config.toml
d_model = 256
experts_per_token = 4
d_expert = 64
activation = "tanh_gelu"
router_score = "sigmoid"
balance_loss = 0.0019
norm = "rmsnorm"
batch_tokens = 65536
seq_len = 384
train_tokens = 279300000
steps = 4262
dataset = "wikipedia_en"
Below are experts of layer 4 (counted from 0) of a mixture-of-experts language model. Rows are named router (the router's row for the expert), down (a neuron's output weights, with its number) and show model dimensions 0-255. Each number is 128 + 24 x the weight over its row's rms, rounded and kept within 0 to 255. Numbers have three digits each.
Before each expert's rows: a language model's description of what the expert responds to; "raises" lists some tokens whose logits its average output raises strongly, later layers aside. This comes from a sample of Wikipedia text that the model never trained on.

# expert 19
Quantifiers and numerals
raises: " ", " major", " b"
router:095112130083128091138161130129118193132115143147163102135134134155125107105089167128108139153150094124148124157095090148105104126116165162158141141100140150108111134113124134160116150172153113126114139137137131155130154166153168131108147140106139152143118134147122158102102135170157151161144153081146174116154128105144120139151077108111121107147090120110147095109143112149100160128162120182100110113127113138170129137143109145145145114182143125131117156126100078133159116143126137175113114132128116152146107086122119163128171125141124115141166123121090076114102151126099154113103137110130162158165163104138147104120100153157101083116134137137165138109120131160144154101159124129111140167117135122122129131131139145098122069128076127157148102100133115208153162128124086
down0:115124134086157130127167144139160119108123117113142159139108115113091134116102106140109104120138116107133145148132162172134128134140123131180124120120121120111080154129095132123160140104124125198131138094107092136134096153151139124105104174125123141113162112189132124126136127143088152108111114100156133158092156129169111151111143135164154132134094085068160108129120125086166143108074138110160135142138169141143102105165135159129157115161120145103174134171160128129101116109110135117105117099098169120122157090110115177149138154137119152120121092099116140180193160131115147145121119115118070109122154148117133135107113095115115112137139108131122124115151112145136156147139103083115116118126139140145102108164124164127132126138087124106140056149143109086058136133143128

# expert 47
Linking prepositions
raises: " all", " other", " both"
router:116119146111149149152090105120116157123095148163170141097136144129175141092116141109117136099142120153117139114089125159136163142070126151109146106139134092091124111082129115138056127154132148113122106133147106131099137185134112119167112111122181127159143112104079190140119149173127154184155143118152134141144131101139120090172089108072109108115118136131163123129149122119098127100154092157143139154122123160139125157089158149108098096130165136119079156162115116108104106128112128152131108160130132131171101124153088147148128140119143140118168137150141122070127123123085125164106122151138176116112126111151132105088102149129122113142157139151163148123099111133119131108128142150117146178116118107118142162104123125148160100160109093142169141115135164144144153103152116
down0:114113083126115148165102143134141157126141127128126127096185159141114117125114124133115146130152104110097138150171132139142111150098147110142125090132106134142134114156118157107141104150140090157095127101133163131153126109119136120109151150125103134179136148104086154152137105119129165150123132160150089129116142078109103136121148144135106110113129114114098081094120146123123151086124144099101105114147133212077086150101117148109121166130154104115092113103159155153135099107055120147098136133179075107128095161151138136110122098150135147128088113146129121082135082140098130147149109151126181126129107134128119176175106135106096140150150162136144163125162138148104124153140112156115148093155178116148097134140143138087132131126112152145123153107148173132142122143093082

# expert 63
Numbers in parentheses
raises: ":", "-", ".", ",", " term"
router:110118162079144154155114117123138177118148125171115107114114114162096137109116122131152129097143135155113117143139095125143126117109147138150161123141107107116140115103133133134110135137123183114145136162116103124108112142126141117146181129170126148158084114114095161128168105134106148104145158113110130157168173132125155141125087051141162128089128118108152119130132106149062161120169115164131115145090130114097150086103137116144111120169164125169080157142131111122100115115132113111095121121151107117127123091163111134098114167079131152126112161119129146135065108146100155128135124106123180154131119109137130139108125125145140128135123157148151082160104119155145111125116149082078179146136092109127149143134153129131132099174091106129180088103161142164099151143116099
down1:091120140145094110136153123111137121162119149128108114136118191108134088145137084154138144110121137090124117133148129159124137138162128097149091074128116170140125127124091109109124131171126136098155146126092144146085154122118108087107142126115132111142065144127096108163172170118125138139081134134174131128127174136139094123125117143165148122106156108169120144161090074122123093127103132079153121090125118144129086141132155127162153120101093102079120102127185138121160107127089132141145124149165128129125164122094162151125115177160166145123119146117139196147131125105101103124176109136137080113147119134171123131148134102164156147130109150118124110127127143107107138144135106183158153119128118126115167169128131133148107117111100121115125123134122151138124147129138201

# expert 57
Infobox values and cells
raises: "ol", "h", "n", "or", "p", " G"
router:148108138093160112129131133109141180064112110127126102089140139197099136108135136110168131161158107139127126145107097143114136134093142159164178109123126100123129094096121145140103170106171140085135119129127101102118120132116112123147144151129147108165087092099147118112112117170152134137164121098130154180172138126186130135109120094134147136162137111136172126122156087158075140109163086121157163145116115150136124141172113151121141112132126183138128120141089112143150119097129117163129106136111130088168108143105086132147125199127165128126152141142126150130106139147110154155122129122114145166123140123135144131102097163149101124168169140143123089134147113078140119124132110094140171155106125148161153125104110149144109120168099123132167106164148109149152120107134113
down1:146096099121093141090156136126135095138127133105109128088109150131154091100120107140110147092121127109177154124111173143133159085076124110180098091152113113175160138140112154145163120116150153160114071133180157097111131127141116112168116133143121120096166149150119129118110135158102141153125127124139151137111175124127139142102148165124144097149135129139149183098145139103109158078082132123141104133093116141125130153119166110103106109135140169130148085113171147107100153143161148138147066112093107125110150098100120136123103147118108152166159099106135075109119128145136129118100135106118096091091136145137145105110109134129134091089152131135112142139138125142144129141110130177158077130127128109141120095124139174147114167138154131138091111111099145149075152143097091

# expert 48
Digits in lists, tables
raises: "–", " | L", "st", " | P", "l", " | B"
router:120114139126161140137179111111152172136101127123120104085157125138135161117123080117156158109133094129162126169117119109125115152153155166150138131106079148153102129112084175134128163147176153132133148125132097094078161176151130149132137156158158137155088104116103133109164160137153159132155116134116125133119126123088165154156119088107145094104115140098120105118123083159119116119161137139146135101124107129155086128147148161129128108177156129093112163110113130133151097148135104120135098130116136107155090114108112118154133160078160156121113131150068110109092141121078145153110094128157148138150124123162111144100112170164111116113142159126145090112097107088120134085127115113088142153119095094157151138136115166101143118163084100145136148114108143166138141115124115
down0:158138129123135104168143146136136158149083090169104099132138117154068111138130125159103047143110141113097123130109129106130145167123147152135140132116073160095121100106099119098143140132086134141147118134101171123130144131111091157122110092124152098130183133117122116177143128149121172114113102179111142126096138094151085112156125140102108143121154106102105132116160144159108154108153134113113136126123149193121077112077144094139121127145128138105145083167140128085119112101173131136118136130150122126131081172113148174118123130130130100120148100132091146064186123157163126121142105117127117084143130117122120089145116124129132114143095124096117127087122174115107128125184129154101137121127158154122122159133094114126132138143109110130112106126114100124114137164087118

# expert 2
Separators before values
raises: "ice", "1", "2", "3", "ic", "4"
router:105137144122136092104152112110100183124119099133141082096143142151126134114147126129146118119103132131117122156114095125090144140082190141103133141132133126109129110102149139138107089134126157100149160118131095143094131157129124088131125161108152150119109133133090205132133128154116146179146108094182128141178143093118137152166082149113098102151120118137132081119160072154094124093158115110130147141141100147124136108144141179149143126109128114154081140159082124159144123123098111141143111138144103113144101149108104158137107119125119131104178149155140144102108140124090162148114144108117123144155135121141134155107136169117110145151157120138113056144096118095145127142170147117095174136083105133117109113134109103159128100144122130121147148145125167180133168142144072
down1:111106134086140155101121134119113124127104149143111164188135118138102153148078086143152122133109140137154107125087132140140122113144169104086125094123140152205119098157152111156119133143122106153145147148095152108120144156102138168158178101123135121132088132163129142085142148154111148161155133106138164112096145126127173156137065124160101137159148154157153137122121105117128133111098141171167142110103137084137156175105137153121106139125145147131138174117129113095115131149105125129102172116101148116150172119174120074115123126128156137114158105098086187099140130140152068148151142108156095152113099133139131154121134085083125112110133135116137097127127156134133121153120078130134103086126111103141160148133134139128121112114156117127136122129177142130143080118152123

# expert 1
Year digit endings
raises: "-", "–", ", ", ",", " and ", "\n"
router:131129132098152144160153081125131163127131124156128089122129114153153114130118126105108123136141109126123117188130134123114121143080135136149148085136084149163159148105131164096123158139135140120095153138092142126133137168127143115139133132096186159155086122145138158161124108118200149100138158130153131135154097108171142100171102134116127147114129163096115143109155109130097142107167107158168117143113085110120145124089118108120090128133149109118104172108088118143106104142106099113130124108125081138140142131122141134116142191113123167112142160144096129114078113113104121136103105160144168129134095080158103127118123148105129126139131187147123126143108145093127095107118174120094164175107141121165147147121155155109142135203074119114129137103156151155153123120104140
down0:113128161122076113167122138168154113152149155124116130138111128162132131139105125123107128120151081101108103137138154145126113152107132116088104160132152118187147171119140106134150115165138113129177129145146124153123173147168149117154121133126157143137050124139108116136138128116093137127086114174105110114136119129180132139147157131105143133115142128111156121133158160168161067132118135152110154148144133151113114106163181163162091115106155172142096146122103162123144140129144164157135169111110166113059168152099125107138099128115136121123141111128101125128154186097128128134121163115105122188123102140138095113149126088132113160123154137141175135119151125153093121150132119116159109136120086116127150166142118170137105167155103117159154127138148144103125162168156116

# expert 13
Foreign name syllables
raises: "i", "is", "it", "og", "om", "y"
router:150124105142137128131110108110097164102133127117160104103149161171135127085128127130146112135153153105105136136097088185109129111120134159133155151145100117130120136139092150100100137134112133072111159148106150153148175151103112112143172130143114149121107117097108159109132120130142114125120134127157087159130125109144147084171096083096132113105120136117130120126097121135076137103177132135113124153131072161132113092168150132106080116119124107132088126161132080151170125150094084136105138112076115140133091130111118136157135161101104157106125134154100139120093174141119169158126121078081140103121118143143142080106119127132123122112159147093141107105139146123148106113145156112081141122123140099160150117158168154100135060111099115107125148144159087146137168140119098
down1:119140146120137117154152201152156078147123092096091165132097115108109130169157135141165133122119139152106124142134127137103095105145127126135135136162151136104112141084120106100137102160100114147161095095112131088138133124126182124138115162132152120140178154141109143092119151174116126153116124143084133120107124157135119168131115084158141116133119121138098167108154110157164083162133157156174123146133117107123122159107184087141166178092163122118102101137178156148059117105151125146154112108088148122129169164118153130126155121163133173167114146149147129119108108083127103116129104136171124139123116125123142137130122121141128123147115107131130117189088137098057148110120106119128147125126143136116108108145084117102118122130130119107119162118154150130101152150118146

# expert 52
Spaces, hyphens, short prefixes
raises: "art", "ir", "ab", "ad", "or", "ore"
router:127136160111137152112162110160151166118109131144124077095099139184122127109105142137131127127134093103124140136122141163098155124101157121125147133124151104111152145096121137132068135121098123123151128113109105097088143151117095164131148124119147132130106152142115174131109130155145122138169107117145134149151109082107118112113070143096108116136137140094148108112154114121121117110159127112152143140090133162100144141118148162121122116156180110139097130130106124104137111130177121166133146110071093150148116094155108120161159161085131122162163126166134128080087123132085168133078117142120150148141147157197125116111118134110133139096161134140133091118130153107135135068175118136105155133095135178179125147138154152157117110161102132154150130085105168131146117070125132
down1:114105134105126138122150129131154136105134090131174140138159150134127135117116132107094131149149189140112115136121137121125103129126124107117121123150116123188147084146157095102141114119114130143141120114165134118089159114083138139113121142128138134159168140105119093131127099161138139093133181099106102116141119093103097122073160107116162127128106090157117134139077167124165103156127129132151177104103134147143117156159124145146114144094101165157134189139137098116132133158136095125096117199137169114159119160114132124129100158148114144115149112168131125169109149107118130107076135107125105139156087152109175115135133157127116118176119111163137110164118141106092151145142096159095135059127113113090111126113111133138065107146145109117133128138145134130130175069137161

# expert 11
Capital letter starts
raises: "y", ".", "er", "an", "am", "en"
router:132153157117145144114123125157122157099121163141158099111125120140142121083085112107159120139161138130148135100176112134103099157121143169161122134151117108136102127063107133119129105169147183105156161123102131107089141131115127130154172139144168115109087131135071165105155119126128129137114136142144145088167169156154114142141061103107158142112156138132153111130183100129102146146175123149149119124092124136132141170139121117142074129160158120112117131126110115088112079113118114128105148160152120150137106105146114165140111137109139147122161120142136142069125134132089168118115114141120178128168129109187129131131102149151099107148121144119152092152149165154090113105150116155083147139080122151138144159077118120136181093142110117133110125128137142144140111099123128
down0:126122111130117125135178070115145113154145117095140131134129082129137127145136098110130142128116108128133119129125100131141092146150081099148163086153148108158090155158079176091113112153114171100143147165094125095108173150118164129152089155147153140099129125118127109133144117130120153138164169120157134098113117154137140141142138143100141163115145120128088093116171180137139143142137129129146085106113118163100134117082131133137111125171099157108168094130136090109141134125145139107137132140116148119130144159107115166159106094153120098113129049122141113127122136137107125139117121135123126146113103151106105163141108101121123148132183085136081098141149115072104157112100116082124119130144100180161115122139165137119147128097116121142150080120101190116146175133141093

# expert 37
Accented name endings
raises: " M", "-", "age", " Y", " L", ","
router:121160141110128118105151126120119135101117139123177109115142130139125119054131144139105134096111059091102162149125165146114126108081129148168102129128087100158138134077118148108076142114127158083115123111099128125135149101139138111132139133141143097150102118132130152116127112143165149100111100107099159121138130126115123117147096112102125123100137116146133123112119094142126163156181113150103112120148113167131135139137150128123112088143141089156098110112116125180122162107122110149073125129095104155139078146147121131185208112110122168122106149134096135111133133118102138182160104129081164122128080106183131132134116128128091094105149156110134118151167161078124104095144150091092122137097107122154113130116150138145152103169086116123140129130129153157147122104123116
down0:135130105119132147097127146163166107129132163093133128154158117116096123127155110111115097136146117098125131161107169107148109134103119070141110123151055092104133105124107104119169139116162134101133079118150147104132143116097138171128147146099096124143132114107095101146092165166106139095173151166092116153134129115104083144139137119129123113132117140154129128106171170136153149139119153123146128111120133148119103077103172102126153154141104138109147151069141120107108125135189129103092123107127141118107146179103124155157133084115163169107105152113099115127124139129096161136115127128125165141128082161135129121171096139163142095108135147109114103116084153121105125130112109119123098109134121149104106138131069170085083104149103159129110137069138138142104155136116107